python train.py --n_layer=14 --experts_per_token=2 --d_expert=64 --normalize_top_k=true --balance_bias=false --groups_per_token=2 --shared_expert_gate=true --lr=0.00997 --train_tokens=389400000
Below are experts of layer 5 (counted from 0) of a mixture-of-experts language model. Rows are named router (the router's row for the expert), gate (a neuron's input weights, with its number), up (a neuron's input weights, with its number), down (a neuron's output weights, with its number) and show model dimensions 0-47. Each number is 500 + 40 x the weight over its row's rms, rounded and kept within 0 to 999. Numbers have three digits each.
Before each expert's rows: "gets" lists some tokens that make up at least twice as much of what it gets as of all text; "raises" lists some tokens whose logits its average output raises strongly, later layers aside. This comes from a sample of Wikipedia text that the model never trained on. Tokens count by the router's weight.

# expert 7
gets: " ", "'", " \"", "m", " U", "’"
raises: "er", "el", "es", "ed", "ar"
router:477503525471577517526440456503435540489492538497529410488517450497509488520511532584498469516561466503522492482518503526529461581459536435625548
gate0:473559558528477525455562472462491428507525483561481433557500478546444467623472490458501519532483488474522521506528469483506441536515526516556456
up0:456387476557508495511542560558498410479452419381495486471561486436605479502519603472478534518470568426516491517486502472453492568529573526542563
down0:542541526457532527499447470404493505490494564527526529523514522466464490514553466516481508494535485488541522525452508516546478510526418523481581
gate1:497542559488456495494542575497481537518540508461564428471532489494514509483506461562492502469471405500478499509442445467561456469452508497504487
up1:499551528509501514571551531471495457496550521484516511483466548533454558516530415503481496470510457443513432552512465543530487509492485506411487
down1:491534513456509493513466508497533449448601433498407502475422481515507494531528530592479479450474511491513554509471480553468402478510508454548473
gate2:460511587490526481476506447451549536539459555543544482578522552490484580453417503547543553519403501484488445492505521496385533454386531493516483
up2:492531490495522512506488542519529527528503483507487533506526499434479563508526394472584448515536507529482411521531492481475518503551442544463508
down2:495502427467486504520498531407423548533616490542567404548527481501514525451475472466517485541436512470415536422403490490457518514548506525501502
gate3:575535475497508494500540504511546484523494439589477569489507472515528531490514563517490501563497478398505520551502563490516500482462458543426447
up3:469450501482463487574538496467561536557471477546444605537517522570485485541551458491474518538506517510567530480499449599463503454527461492497526
down3:522495468487506518508514469482530485508609532470485493527489506523529501503463510567516572596465499557534509550523553512564523534468457457402479
gate4:485478467540471465514526483454547538432562538501513395475522562477453463461566452475518534483468574459491511473429502554492460552492524474509507
up4:538526539510641475478403544488501552534579500562515455539479496509547487418605510495529446456538452512485531538568481488515578476454528540514504
down4:474525465472599464482495524525553458472492493467522485513428429476506473499510483507471554566529538522513469490543440459460490494518493558491481
gate5:513579505540515550491537503492454532500512517500448455486487569480537462461546515474472498551528439496474502513487471471554458511495563490483456
up5:571513558481479536443503462459484566514535474497480508586454475480473450543458503505496455472519532454527535482566528587510454530518505559456503
down5:492470481424467509503506510492539539502486453421478495497504509518486509514579433495555434519502524503541460488510556525431571512452395471544557
gate6:507520506490521443570492512478504524521516514499520561505586526513495504554462526479451487500449498485499508509493531494505435461596464484463460
up6:481458467477490467452497543481496463476539515478495506476501526486494493392506555496474479556479574517522560502498451476474524508477501515465480
down6:521501516582552424517435510520494494438407487569511503494499503496538491538559527452501530467481564450536463470458548440469512488501554485457465
gate7:487502501442489598513497503551561465480463484506516475474563520517563435420518505503511464494553506521546489544576484548440504510517505428565473
up7:451506536448530558514475553564426555464493506428494534527499539482539455504563489463513446450482488505487530425478470450528450470508562451489486
down7:515499540532514472564443557520432567531473556516447537385536444436487583500574499511491424565551537517419492529483507537483509427562486536470543
gate8:483542521534469486496505494467543462444435526501451481496536524516513513460505580522484426564514538546555547505405590485473488554464512436460462
up8:547499480491520518504454498477514517558499500475602553528543466520434484516476519485483531579523483463533524467452517508446470493465481506446497
down8:552515463477449559571489440527554464502506505542498535505485557543491487533548452492501507492487452449499516557501519519571505514511516443477545
gate9:522549473494606485461497486533467467480468537548548505501493524488508479531556514581503520525508548407470488518572565507542470586560584520517511
up9:478409492520527499565457539534521555468467477491500494534527504503448453483527449417477512480491451510530499501470509532489506542487486467455553
down9:498437508587437486417513520511515518470535606513555460508446468495526500493543604533511443532457479479494523490534468505505514530529513441470558
gate10:539500506518435493564504441455508528482526488450532527525581536490444571474538508536487518515503551502474458444499511504530500489526511489464530
up10:534511500513522480463448490513531542420506506562524485479502458535514554474506509476458474537421476534450480560495468547477482536431524467497496
down10:450532478493461510528528495466500498468483484496531531450513493558441514476521506407489519480564508467452442512458516492457529527479440509611500
gate11:506539500554474483477501535481530508492530526492537486516527580453523508528550468465500539448469489484563526514453419448542468486476444461499580
up11:449481475499478570527482455528469452555553517508411455513508510484484491542490578538477467432479495438517501481553407527513571519463549531460530
down11:499473532510549585498508510534458484565475526567401464500452535520470485506465503512512485460508512538454491527439478488513504508524554477511457
gate12:520422487523527505490519521550464500486472539424578480467557443458551562553529501487480462498482524447459495513561450491510549443453546490502533
up12:574493597472505487486558433420527502465470482495591457514528566427512520495551475552433521476485535520442487463601504498508572471518452483456482
down12:508528473473496448480508495468441487570480517531556437510437472421495523535598462500539446482518542469436460461559520535482536481519502477503495
gate13:473499460497558548458415470540512472548470538511458502500517441485575418432454530477470503479537437454506526488553501484493499506451545469537465
up13:568573441528507526570479480587546463501470526523545516473539448581509438574522537461465478564509483468484475466550485490534521507471542521499511
down13:477500533470469541531526513485453526475484562502506548494487531475446580534565443630497469524503546476476470501517526503524515466518557473512529
gate14:493469561545472538558546476462440478535488497495463504529511507430442482484501502504461480478479529458470490505450496503549523497516495492535539
up14:466498514510559515448446534466535492415515569462483494552518563558523489491528493392492515428465513496505486476528462434533454469415446510510524
down14:501496442439511609531482474511511503441568562445470507557579421537383536515511463520432501496579487490488455468441487499426447540509512554519433
gate15:531530465459593503537589531476491517499498460534453486449477461562496551447496566419503472578572477488511462418547574493509452453554510519484503
up15:492467560476445475549562529551532484552499476516525462455532480491454479492533578498528520500508437498480464493388408460500558518482549496470445
down15:477441484493507558474498520494481514507472444500417458515432483518445583425461501510517354560474500487478473505537491565395458531489493436456514
gate16:551451501554509463547489456577477406496536420533489564506456495431494558463498494547547528519500428458521505472500433466476492510517477577396468
up16:510507534455493453515535489441505507590541505517422464536449516474522514511519437507443467521442456491490507541526559510519484444548473493499581
down16:467530483423566560483457597483516534494474479526420528518461565504535518486527453515470443538527460433603434455488472554409506484515455486477487
gate17:553414560521546494483514511462421445479519496550492569599492592488503488452531445525546480472498515541507541526514517535412567601438562537441423
up17:461492500518587546508498466499428524502567587531569508506484532484493581440456460469543539520482546551531535466463549478488467531486418453514440
down17:603542562488534423553555417528543500493532524538510504493516574456436509502510417504417523472498436521490496495513482462562485460499468490493519
gate18:505576491513504474519506498488523554492450539516518480594488549526491575371554510502501423533468474530558576462496536520509480479530501574521452
up18:517511501560420467562506488497537510534505436473463454489480432489549508519432456572529459409600491474505553559470491495532471477601517485514505
down18:435548530517539490525495488514502532440466533471479528486453514572493514429456536531468506545440519418480546525528481447498463529496524536495509
gate19:535529487617532523570516518536524528509501557468488629504539534488562473494458522524518571537508470512531461474462494474509507522483563552472474
up19:549501466544497484543478531501539500541549494472499493480536470534512453482501485550427561564523522516480501499489549551468447505496464424488542
down19:504486530517436582512479503501465504462466506487475466526512480467470444465475512497481455547476509489581523464576452484470470485442453523515465
gate20:468516504406453512516479555546484444481498573463486510552516459547458528452511511505484547495507542513519513493526520445504500574466450566488542
up20:479533498527500463524520471458471472505467421551494537535490514506483516536524529511475603477469483519507422516516581487468512518514498532505497
down20:496475440476516419584520482472531451475497464525437488502511495538491533455496526526506534505524521488564456512517450516429516495536516540426499

# expert 10
gets: "-", " years", " up", " out", " year", " "
raises: " for", " to", " on", ","
router:501531482467517497447447485524414492440552496524503529545460590479507503522528445472471495508526522505466496438437550555532550456481472524471424
gate0:579496532496542492473507492492514522500520466514448484528550524540432489491553480468536504506480468482581489440537553482506465511551558468534531
up0:515462427456466483543430527515479548497560509458500519496510560506512531463603498569479418539500439455492462516488460546518651540492453430483536
down0:490573494505499497465511484492489492496466503475486488470495567499448483427534573465495555570548504436542516500537503521482499468417535480435494
gate1:517497500501488496536537513459546427433530542461480554501525549519466507527521493462496464573461485515457560472439465511570533472494537483485454
up1:456495510435574414528459471552466511440480436535561483479491450491508459435499522521531555525579488410506416468524480488488474519512516448484559
down1:520457491572555530512493533525457457517494514511529496472465528541531490420550515524513520526450493465521519513539505508465568565467605490466491
gate2:582504488533506485508546482533530564519433480462485559546505511539491450469471481458411536494524499513542469471537499561501512478478560475527485
up2:446451556453522536530477487481586479502472481495476533466421519457488493418461482514499494472481506507491537521513527491559519576531450525455491
down2:468472427559515540474518477544421489510489419494577451578501481501470572566533523595502437426565502517450506512493527487437499477447528549524457
gate3:544488580511490428502565510490511461519497464442518528517554525446548446535494478558480445539536535490502507494521572516437463485499563484491502
up3:546480540530470425490481472552497526483492461556495467483514508454541521483459559479494435505566493514532501468515378533455512504500548561514493
down3:475556497497551544468434430478473505508444466471461467547476452477483533516502467481551480470579571527563525508572485460574476491561542455538468
gate4:470482536560516484461516474549407497384595540551537462476488464485430518432568433527475523445446541533434514448554509507449532502550486466536490
up4:476527526551476531473540491471497457438453483453492478487531482452490525531542562563454526531442508497541478495536480508560525468437562513512468
down4:550523492397469490533443456465439541495434487511536486543456523535539464500502561458540494444427477472552494545492460451459456503470490514543597
gate5:531498471525509567497498531502516493542446467498515513501487460510483499440505476584479512495532484461524451421442623515516520476521490483539475
up5:540505572423545421501409520470522495522494576497483496396523478460517468468488521475549553491465431552439468503510502483508452489531447512518572
down5:553454545493481537493495527508509453520481422474481508538505587460522432479535566513482563503482446498519494463518457460437491449546477484559463
gate6:465501528527512561448455527484479537546566512540587497496473510494527498513447551515489582447557506531499546509492529519460478563524495548471479
up6:495523473490483514493458534510504528551520553553566477602494486426453541522461575491485514465537491501592526564557526535539474532482460504533475
down6:470567516550508504576437492436483560570643449484502437503472458471509427570476461465470524494430487519477475501548615400527472479516498524545472
gate7:480441529466449454544516546507486534529426484572569459503550482483577510445488417508430530455479525488524427479474467570529413507558465501470459
up7:466539478460520478541425484489527496517467493444448487443494466454556523431562500434446433509463519508504525498460486517447520467508561586501488
down7:540489463513514589503499513468439567512555540558478483544566485521531579475407502499505516416486509535486501528407561486557528482549535427437509
gate8:514473455533551514577500497507529491553550569584479545523489536526571472469534503486547529493472511498386554540473484497496522592417474521489471
up8:540456527518531430504483493517504466469538555466456516584516506521531522445540554577521486547490441523495479533483545490505575453514492490492480
down8:573513482486461491449456505493523492533571498444434523501463468450501490433526527565450496533517443439509442558518520504425389495571483459499444
gate9:464422532489503428464420457601434468567554475492449555522507557493553501510412463525467528417406542493408491481441393466476482493542523490521479
up9:521515545471485497493514541521543506509512578506546578459428468505469564486520504444392428488455486459479510485474426525508497515556443543480489
down9:542536410485522568519518509466480498515511504475475521537515555471517487407468505495492527472480520524612514528572528543506495480527508412472519
gate10:473434546503444468492484513566522496453431484517496424421442510526487479526529523523435497413489462536486446547449572503545505496600464507525498
up10:481479510438465528455484544556500459478520508505529405515428569506515556582486546521493479499453461507498490435527515592468511516468497453470500
down10:488447479470506545535480505454542565482491445561474504495467531436439487538522533526440507537489518477477515521465509380461502643410451492425538
gate11:540486477519514456479493458463565461394527500550501533519481455538576518432508498427480475448544520507533453522424467539433457570546467462503502
up11:503527554564509495518539558561494519499447428515428493469560540497540484435464493485466474570505494581480547521525482493526487417487514526506475
down11:468520549517522428445441421526484515443470505504472458591469478465456494493529535443444447462483514545496434451542535495557518477488519549477481
gate12:521528540549490546503472461513554547499534460462449479479514514580472509508525500549542528566441478463490482537513510427531521554467536527510484
up12:465443483531491490476607493531525473487460419452563512470548430543442436547501465500479554557608460522540508507473551436480478525493468469537527
down12:478565490495544547474523531473425475519547484514484443481535478488539456455569524472547495506514499458527459500453539451521559511434487509512480
gate13:533430501534538549425493498474522575527526485478527462554459494444421557466498516499492525504504573450471453498487569538562516458561437496497515
up13:450489474458467461462493542488621432471605518487503552531414538462546504449470471482540458530490541507511487456512559537478574490501610527539485
down13:592379581483459495574509492437438499551535471460513490422557470514482497560554515558526464475489491467454514572402520491540474453591553452548536
gate14:460533449514515537461456446470471497497480522534511536496506546479485495428468447503565453531524476461476548513509541567538452467515529513471482
up14:503513528525501494467529457589484539573507540506597591524484541560469489456492524436485446526628541495476466564475589540512512482471475499547512
down14:518529478534471457508419535498429509490481477537420512488480510521460466502501460504479501563511489492499478536567515457408521472494574571494535
gate15:496481553556524523480466526497514547529477476522485428481456513488424371449450465494508460498554565497500526458496494574609436538543495527497493
up15:476534437498547422484409471421583470522532523443485543488512432526543568495477453505544457522449504491453443527482431500459512534535574517506481
down15:493489564496533460508524495558474481546484497501524504465554489501452467527478466549482499438480495517520457499479510520561496536514512494475538
gate16:508504459530495476446575457515548479486524549481588495481504468446496507423492500516537551488521526475486489451422543562502449476500571471409501
up16:471445476518501477561518526449531468516522486480545461519514498496547466486493557426490539557504595432496459459496473540522517461484561363485518
down16:463507496565520481505524448424462476548472531553470486528455411507427512544543465475505494502521437570432512518505515473432488550526489534474511
gate17:512465481516571424432486456512471556579469463490442583498478526519506493466472483530491508499463489461489475465548462532514514556480513515523587
up17:480529525453541486434531530491487467449541523486516457488498492443480503477571543437489531528483505493550492438562462533500492508495495442529603
down17:507503490520513565472598511562518495521527455523493467459533488614561475519518525484467483437500521549448485502493572522471512486487508426453500
gate18:501460463503446482517495538508535514519497503496525471517564488455463490521463468530553573481490501496440495512508467445526534494527550510488469
up18:514507428480517455400531503416504469457488471478432533500466534530509461457483545549501400547463466556505499499498468522478481540540524515485536
down18:463424502539466488574586507517454474465509506502548516510468507497534541434532479495501484490498564478487488474465496459487507528532494470489557
gate19:487554456482491508506472539514492503474515503545481462515513457560497443494520482538465547537507512493463519488408456561464525507486465535483470
up19:487517503523474498499445491506468497416525512500547509492572541488497478537485444535395404486490611605486546540519516440503492530499579471516517
down19:538481523509404574506534519499510468565493495519504512465463568445458506512566549461551504492529446504486500439525570481514596476503510482482514
gate20:417502439482476439473416501454522521525535521500526466600504493574504559479479535518576578527533464482540517399414490538495498474497488501496539
up20:430466561514497502467541546532500531507406482386527500417538503486505487540491504475528478572447465507494508598524548470457438459494467568497554
down20:516501531524513516514462537474422474465507580509480489511525543538444564532541488447495512475495502483412474431522492562506540537460539515534417

# expert 22
gets: ",", " was", " is", " were", " are", "),"
raises: " particularly", " which", " especially", " including"
router:473430536490487443477442453526566449455487504438516523581522494515474431490459479494561504501417446594493548519606500499443464571500424529465509
gate0:464544511461515431490429469504439482466479479545539580570595407504467503532449565585526456488491475505466534454536499491549524540540443448494589
up0:530460452525513450562560460520518502558580504483511507497604557443470562493453525464513514488530501509460463550524434446478483429526495515563541
down0:481614409562508586465524497517473489505445499417513495492492495506541394527475513462528465566398531525491474460534426498463466490540493611450562
gate1:567488548440502539493436487502498536459479493509478523528472466450534542525443523503495557578430491527469469407475472536525512560534536462575415
up1:555522493444499496472464526517500497540542503492487394505533523528497587581589437512493417509526474539477545556488578515535504551634406491469459
down1:565523469431517564515519526527421498522566510459495509496425440456467575500513419520455477404501452544497527493586440499538470546524481546484461
gate2:467529482552497530541391522539493409500455581494466477495436493466488499529610456482517461513507513471513533528493423559451425491496475503535469
up2:487482490553534498459530529489473435456481483509486361562522497492525418424505560548540461492504607526416537464490502440493504515534494470492494
down2:533541455449536531523504569547547563519481522438497541513428542465560560472524474505507469536442460449467453484592517537462549493509456497485598
gate3:514505481484492639557446503423503533464584506510468491500510534396473499538466561530493522448394530490459524502519516514572484535485533546593472
up3:498480477493570498516548520502536493505438498480437460492523556558482536481479516534487475543421526517504515485437526541462603526534481558384494
down3:554539467453561454468504577442479496551537506432553503469435486481513501484613509465449478525492479514563509528523434573431510550526564518457537
gate4:549451541496495498562396532534501487500467536529456476492521560464457530447509464485507526512541501485538563496517504468518504536412554480464421
up4:460552513516449489458535466579484562501433514470485506535600480495463534446465498507509544465514563519538537500517511501571595521484560492513554
down4:502530461511553501475517505433462485547533552509543538509425509475539506502501491541537493495528437534464432431551508496555487484528474575454506
gate5:493520501534445542441541537489493569472541447529450555458536487446571498474470519489544480396507450510473405516522604492448474524479496539453520
up5:449522559515474531533532524441585470495477506448455533470546473458517532528561523488431451451504550454524458463507575470480504508515546575502543
down5:522471549517464444385502494534474476550487473482499479517462469508437509524479486525504435486600474509558523473482540556503519446551518505513537
gate6:452459512410441558514479561478470527501518457504534501528567468488541500494495511505552502491482456490401514540504475541437567531514502514457522
up6:461536502466504529510527494497466501551490481506498510480455518560492508511567495423515481493498444477459517464504473487567453530472381582527509
down6:492500440526525519542482458488435509456551477479529546491557426489482565491402524479454529523479537522498496513479450541551515524492519443531489
gate7:431498490527551515483495471527487489541459506543435474471435446532541515474455408500466539567528500527537443437470475496484551504542477549508437
up7:499518558515470458461565550533499553515533568465454484504538490474477474508469463471478477434438521469436559509506557432519488482502425518493526
down7:532542445536575507456494570481463543476512499454492497534506528509472533511525487581529423528536518417448548546472509526455476624529502433469516
gate8:506481519529501489530464503527478426541554501435445508497499508515451413498514490484509483555382490516506565573537471485497488508476482436498488
up8:532397488505523435487466514429517467511446530514553482466451519479433467517478435557489443483438469461575492514483473468465499485581514523542471
down8:494509542535465558521531534427555429458518491458524471524464556454501496433537474473520397512491515513496499471477489485522437452430441487555444
gate9:466466507541513539506518500478513500511513443520473544518462506442532544521493505504474484479531506487443491517581501545442478508473537526530509
up9:460482478568490566494491518571527444495487427489559484469516500466459476469450511524487413517507535561503438523510517532479506480478516510535515
down9:463587517445548495523412545557492558473545497505427462480534448418479461525463458529448464486535478492552409537470494465546436447512539543453533
gate10:498509517534482438422565476468523474435497473465508540424515436503491489493501506574514576534528506462538459548526474461529584451506499531456536
up10:486477446457498540489510468494482507472461488560479492497420485429554509455461472515490465433509540563517532490473518517505466507451532435493417
down10:515502459604552458496439578493496512537540502545493483440462563434545461509486494464482460574527532585427485530507485544475429456478479474541496
gate11:566590533491474466488450534465491482482502497513544521480502467477480511594496514512451510544510478513487458508524471577508507441469525479450522
up11:606542538533531470468480480528530446437468524534521482533507555549476528563468537502526554533453484494518467520513498557527514470494535462472446
down11:487482538374462503503563516515546471551451503553462497549463452477542441461498498476489481456533478414548478473467515461423442544563484485487425
gate12:487477508564479481541471530506508468468411528505534467495468522496532488504446485460545486504505546521506537507474493586525436512478510487507499
up12:512485478567475529468517518403499461489498467594510513516499500494452522453544508445595487544483483486500482513460524511491389504505439424407461
down12:528476500392518423562521421553535481535496462491533486525546499546519515531439539532515464471496462499432473522498521521540521412533434486603480
gate13:537512494537486568508576578508527539520543503537533558478469478515550576467517461523539514423483534499564499548572492494488527499516461499439409
up13:505500455528486493514532490478539477549574515599516429464492497479497478518522478479552543517510557484563561498509518450459512515508465503445545
down13:521503500502453547453396500538479469518473561512623485482458478508492564533421492437499493493493461512500508471535506495453561495474563525539561
gate14:495521437504602475483492562524445488540490431549507489510454467512451512494482466487494522522565519564520481503514465493518575546473490519502503
up14:509540477546501519476463465514515503446531548502512446513565584488400507565603526495508509508523480431467558496437495468478519505466534455473466
down14:424417538562509504488472505504556472452487469427482523543523486478521441511453519532436464518458537507500498417465475486513499506577469486577533
gate15:427519522455443485507481487512542503532456528483555482491499504479492528500405524459603482558572491483531553484486485517481522533528490478523503
up15:573500466606502464565518467506525493525464528555474479483505502418504560503539536512499504447522494547507565517468544474477498524541521399503500
down15:474515530473571491545453460489488570452416485529546502481473565499468467471482502484514486458523452534528526441535500551546523499493570559576457
gate16:462493489554438412475516478520475490447462500525476550495535519501460483545473516532492437489509487527530527523548489532479555523403470528518526
up16:487542527435559520464563430513522406521548481459460459492485514486495454440507545462511500520566527473509412449508552389517504500544514447432515
down16:509412405512489480457490534472459454521560512461535519522533462472509503500552426558475534467513508564561507533528556448468506491492556540492508
gate17:512512513441511444517426534437518522396563543473483459509443520452594498459521515582477546534500470474533538541538492586466504521552488455497427
up17:463496482492554494446531545485414513522512500489437554558539504439471527534449465489488525501523482483495424502515471432518455474477508504443541
down17:532462510457507495532467546441535422525430548492504501577476556532519456526491483434568500474503483521484520458512518525507544552478488516492426
gate18:521482534576491417447518465526523480411487448501588495526464492476556571496478454483540480479502525506436478534487485600487459518491539532473438
up18:555476550461460477472516548502447499539482444540548480507575451558481559450558472432544519471483469485480466525426531474527544505465469448484578
down18:456475527474552500531502472496495442490436471488499503534487499536540541560535517541504498476528561461433461467548452467544497506461629509475416
gate19:456443568481499475501482473489485533471564532461506539560541478486513519580527595511542524489412545495558437483509518461504473458458529559549471
up19:523473554463523502440595427517433516549510514510485515529542567515472553487484514498557498478495519535506499531476603456494517472523464518540508
down19:552453475426474499511508506575504534526545442477495514473519524508411505494534453485516500521593490485489468500479556512510529496474570421475436
gate20:480506422517522429491510436426503543500538473570537550527497473463451491537471570410537456473459535505460454415587531476495454524521551524473500
up20:479491496485531554434530539484502530537493413497458480539535468535501537471507419413440523523588490411523479489442477558502495432469558465444478
down20:476478427515484463507471540485523535527414540486511574462512513527469505573488495524514476450493486557519484406486382555433479536492500515528459

# expert 29
gets: ")", "\"", "er", "}", "ation", "]"
raises: " |", " is", " result"
router:519518491449499474505453429507549424515438631471541491463459553462480544516518560433543478534509473479480517521490511471555489523527484546509492
gate0:483468568479431499496513533502526439502554513466533448500511500474487503465492530475539466437564554556507493499460523448492470575522579502464471
up0:518492494513432476429471454492546536518551481524504517508501550502554558521486528514568436501442520504577481562499538494468515440528461480454492
down0:507459491474489478587493545568446508513566534441460511483451476479453438463449446511487523495433453454498528456494414467543507492493556482531540
gate1:422447428498463490443563448505486497495563498531473533589450474527496461557531446533529466509455525505503474498529495479543477497530484531493460
up1:494463548425452497509431508488508565431478512502534487575505509480527482547448467444473460418498540521450500547520446483453493630569478435489489
down1:447549448504505481427463517506473491551508474569547556478506486421458499449514447339539466503495488520459396549524460515449500460527442486565515
gate2:552488545474521485523450550495471462522502509526491482467494462418506484426536459549518485442529512466529533597483475495451453485499461543471534
up2:516474432504478553512520464393511467506520499539532511538473491526459541548478454515457486537485499442533532520567481513440556484480513524545525
down2:499526550493488472465478463573547504502523557461461503491469499511485509434527539545535512501469556569536497545518495551483512550524494511520517
gate3:568493549492461482496445492502509491442501485479498514484496567470443474543480501540457533513388559540479542528452494468507529434531475484499470
up3:494543569496469563550449544482503483508468479568525521483468477443504564495457461496535550554554520475449502554524546502475448489471544442504523
down3:415599460496550507486424565437526515450528432483627510468463504501489508514459560463522471525537449480481400467501491486469548437440509502524570
gate4:460536486441524510507488479497544478486493547435492557507515536521565526593491515430485507619579501493482502481457502494556481525542484492452463
up4:497525491513466539539517459508514464479489481469506514566481538420510537511595538432513505554462490520451498475527446538518551540497498549512414
down4:540484483529446529555532486535528503597432565537495445613495412486451414459508546523451515514482484529506488510514468459538495531546537563470529
gate5:477544542530455515488445500535515488466474560501560522558481424492542503493502520405510445534448452479537497491521554523507469499505488439564463
up5:478512516545514506522482511555500478500573601507516464489483495544461513442466546494512505466441466478447537558490462546502587454436488513423461
down5:477509470463457500516432456547535603465548530491570585554544492544478493458535522514546451531468517547503483457477542476532514479459539550580508
gate6:557541481475517547611496539524410515483476559547538467595501445428519560567511467490509516489466598462498472508550473527496528532449451523430446
up6:513460509459548499448544545532483523492487472597461516480446434535540567510482493489495448376571530491504465412481427543490553497574528465451486
down6:472485512489450484534488523477504457505528461406540441587478572478503443507492514517518477533425437484459432477495481568496638454513486456495516
gate7:531513526485430488515503538518529489451476554476472447468529525588417453480459477557574466423436524523493469539446522524457518409503463467557520
up7:520456517505469456598546561475469514536504523468496507520491483497447541537493522463565477435426617504589472539572474470443532621447409437522564
down7:508580521473533458445492486513477557467436501462523464472435494418500554563529494494451481526518529521442556438428451488559449581474467616472525
gate8:480517511560509526513458496472485512463452471480514515536545532529538513501519474583430493443489600502460453479504517471476435518493478481500494
up8:519446540441532469498500442466502487515455461488524600453485505457480555515462479460465502487492479490486485494484549532554490540561466481478508
down8:525496521489476457548514465495525557515508508512492471570422446497468485539488508467547533435519457547566484512546524535488531544439472440465516
gate9:455513528512465483495480448490554459555481515467462556541503485540478545484545544413482526513596512476533516550616492495474483545498530457577444
up9:481534445500562508526495460498479495505409505531466491490525511565481479546480467463503469456451596487463494534551528499559511543446485530507547
down9:512439471521508432490522476480519500512483461483442500522473541433492486419477527562523528511504490487530481469483522488505547480549492565502473
gate10:554523486481535516490429459542558525473433486474556501492555397496462475466580512543446499445559482534514522500512540453533496490484518523494502
up10:501520517423465523513507508474488480463518450501531537464457467492531489494469543569548448498484441461447414445533502503561537528512506416498510
down10:544604491459515523487463449484541487533521522504530522465495505470475542429562442477400515537501495507566489428453517486514415531469541536590480
gate11:433540457513460466551474507466531447463497532458535485499519494523427539477563535551533590493570570491423435458481490524570529486506477477494518
up11:524503504554491485513524438528479544550513513560479535494463482540539516497546536474538476551545405534573446540461620490439515527483467462482438
down11:498462525498466502546489494505498502574508548518510475407538517509485508543528543508583482490460553533532516452505390495534430571464547478488552
gate12:471456446486472468437550520467552514478526489560494465468528523537504563493465526505508425478532497477520515549528509500518535414433483454477543
up12:443533483528485515508467517477501544548498526508482500450489490514462536508450464481531531499474458538510488498470523421517476423526494482447487
down12:518543538533516434616466501507439445540480516446466552474492483504429425516558457487499572454556502454523478453465524462446476506568548575488442
gate13:570470487448445564494483514508457497496539500469451512453508459541552453572565547472475452490467520518430485493474512497485502446533518501456528
up13:477467561407444537504531455490490516528478506529461497436589472482504544533462478483545486510494528473491507528507458479439456510451517407512540
down13:529552421489498509491497530475480573451480477534565514514450517508437477515490426474511513476571492468484507547533533493590547537475440526454578
gate14:501550490436528458448483539513487545510457492455470503496520477496518479406500519480504515424493437467506517534457490432514541484582540518501464
up14:517522472436469478527434492507520470518463465484500490525533507451512531430540492491517497551480493450489488516455542482492501502509505517525484
down14:512551491547516528540510470450529487447525531540395458564534555491467481445481562551476525515464519448513498560511524546493453509512531443518509
gate15:497498506489491567494535528449530427513487519514531544433617520421564491490454533487393466518566473441454482497616479495512563516464484517486509
up15:517482565555407534528532473515464545478518419469560517488564569455563475480386525461466466505483474514573515565487447408594488558453465473511481
down15:485503461556475514513503482514518446484528487494572460431453529495436453505532455464531533512425456520501494485509585455503397508507519422544518
gate16:540444473546536500535508469509499533508483569520536483510501433553502505512480500447553497477510469476440473546504577471516527553472436530484481
up16:452440431430498541486548545527539530529461503395454585481476461525521500481512555544493477496547480555531422498565483462516511531501481448530419
down16:476519545488433487551489479530447519482536503430454483522511528487509518430439543584496474505378518524486497491413565581456481461459477456550454
gate17:516511469507486536467541483465527512542463504522516517487480473554468411472539488494520527524623573498511582501461549446508503560527528488525544
up17:503528474473571489409449493527534513470505518500485432537593481508544509519578527438487527521479467540442465520492431537545482463562480515514527
down17:486459473512490559445572482512557503539509517526536517495520477484525481497497479450453474451586548514489463470409511572507528461575421430504523
gate18:514542425526520474520503471485443391519534527485552531531494494496473490476401526491516459540437380560530463494622535505504483567491457524484528
up18:541589553475464566534548472502423565593458480503527542507456593570500517531527485523526420537513525495531572500503568534437501443522501490527502
down18:462552438441502504527468469472442452505524551442486457475482577529479533509523556532442518470509475460514510496569543517609440542471459480507530
gate19:516490555429562466459505488460513552463533504590481434533478534529514558500500508502538520483472548456432479497507504527472549549527462427399500
up19:481561517494529512535502495505571459460508490500497422472427539455503499496522510410520548461506478530546497441465461436498520468511511419510530
down19:554468540456517483542547490545455552533479502538498424537472433532493493423515533517489514463528457446476464529464420504414520493516470554476571
gate20:495511503460483486465524552554525591567469459500465566536534533499460498461563519523433525493562495503481448566456499522575510477484486516494445
up20:518471528496459548478471510448529499474501578428469485536563434586498479510464473539472412442510506545523474496567517551471419472551470554565506
down20:507465531527406468442502563450577451512554447459546485491471624537475476498481501500542503536499522480433457556485493496532513505492463510472511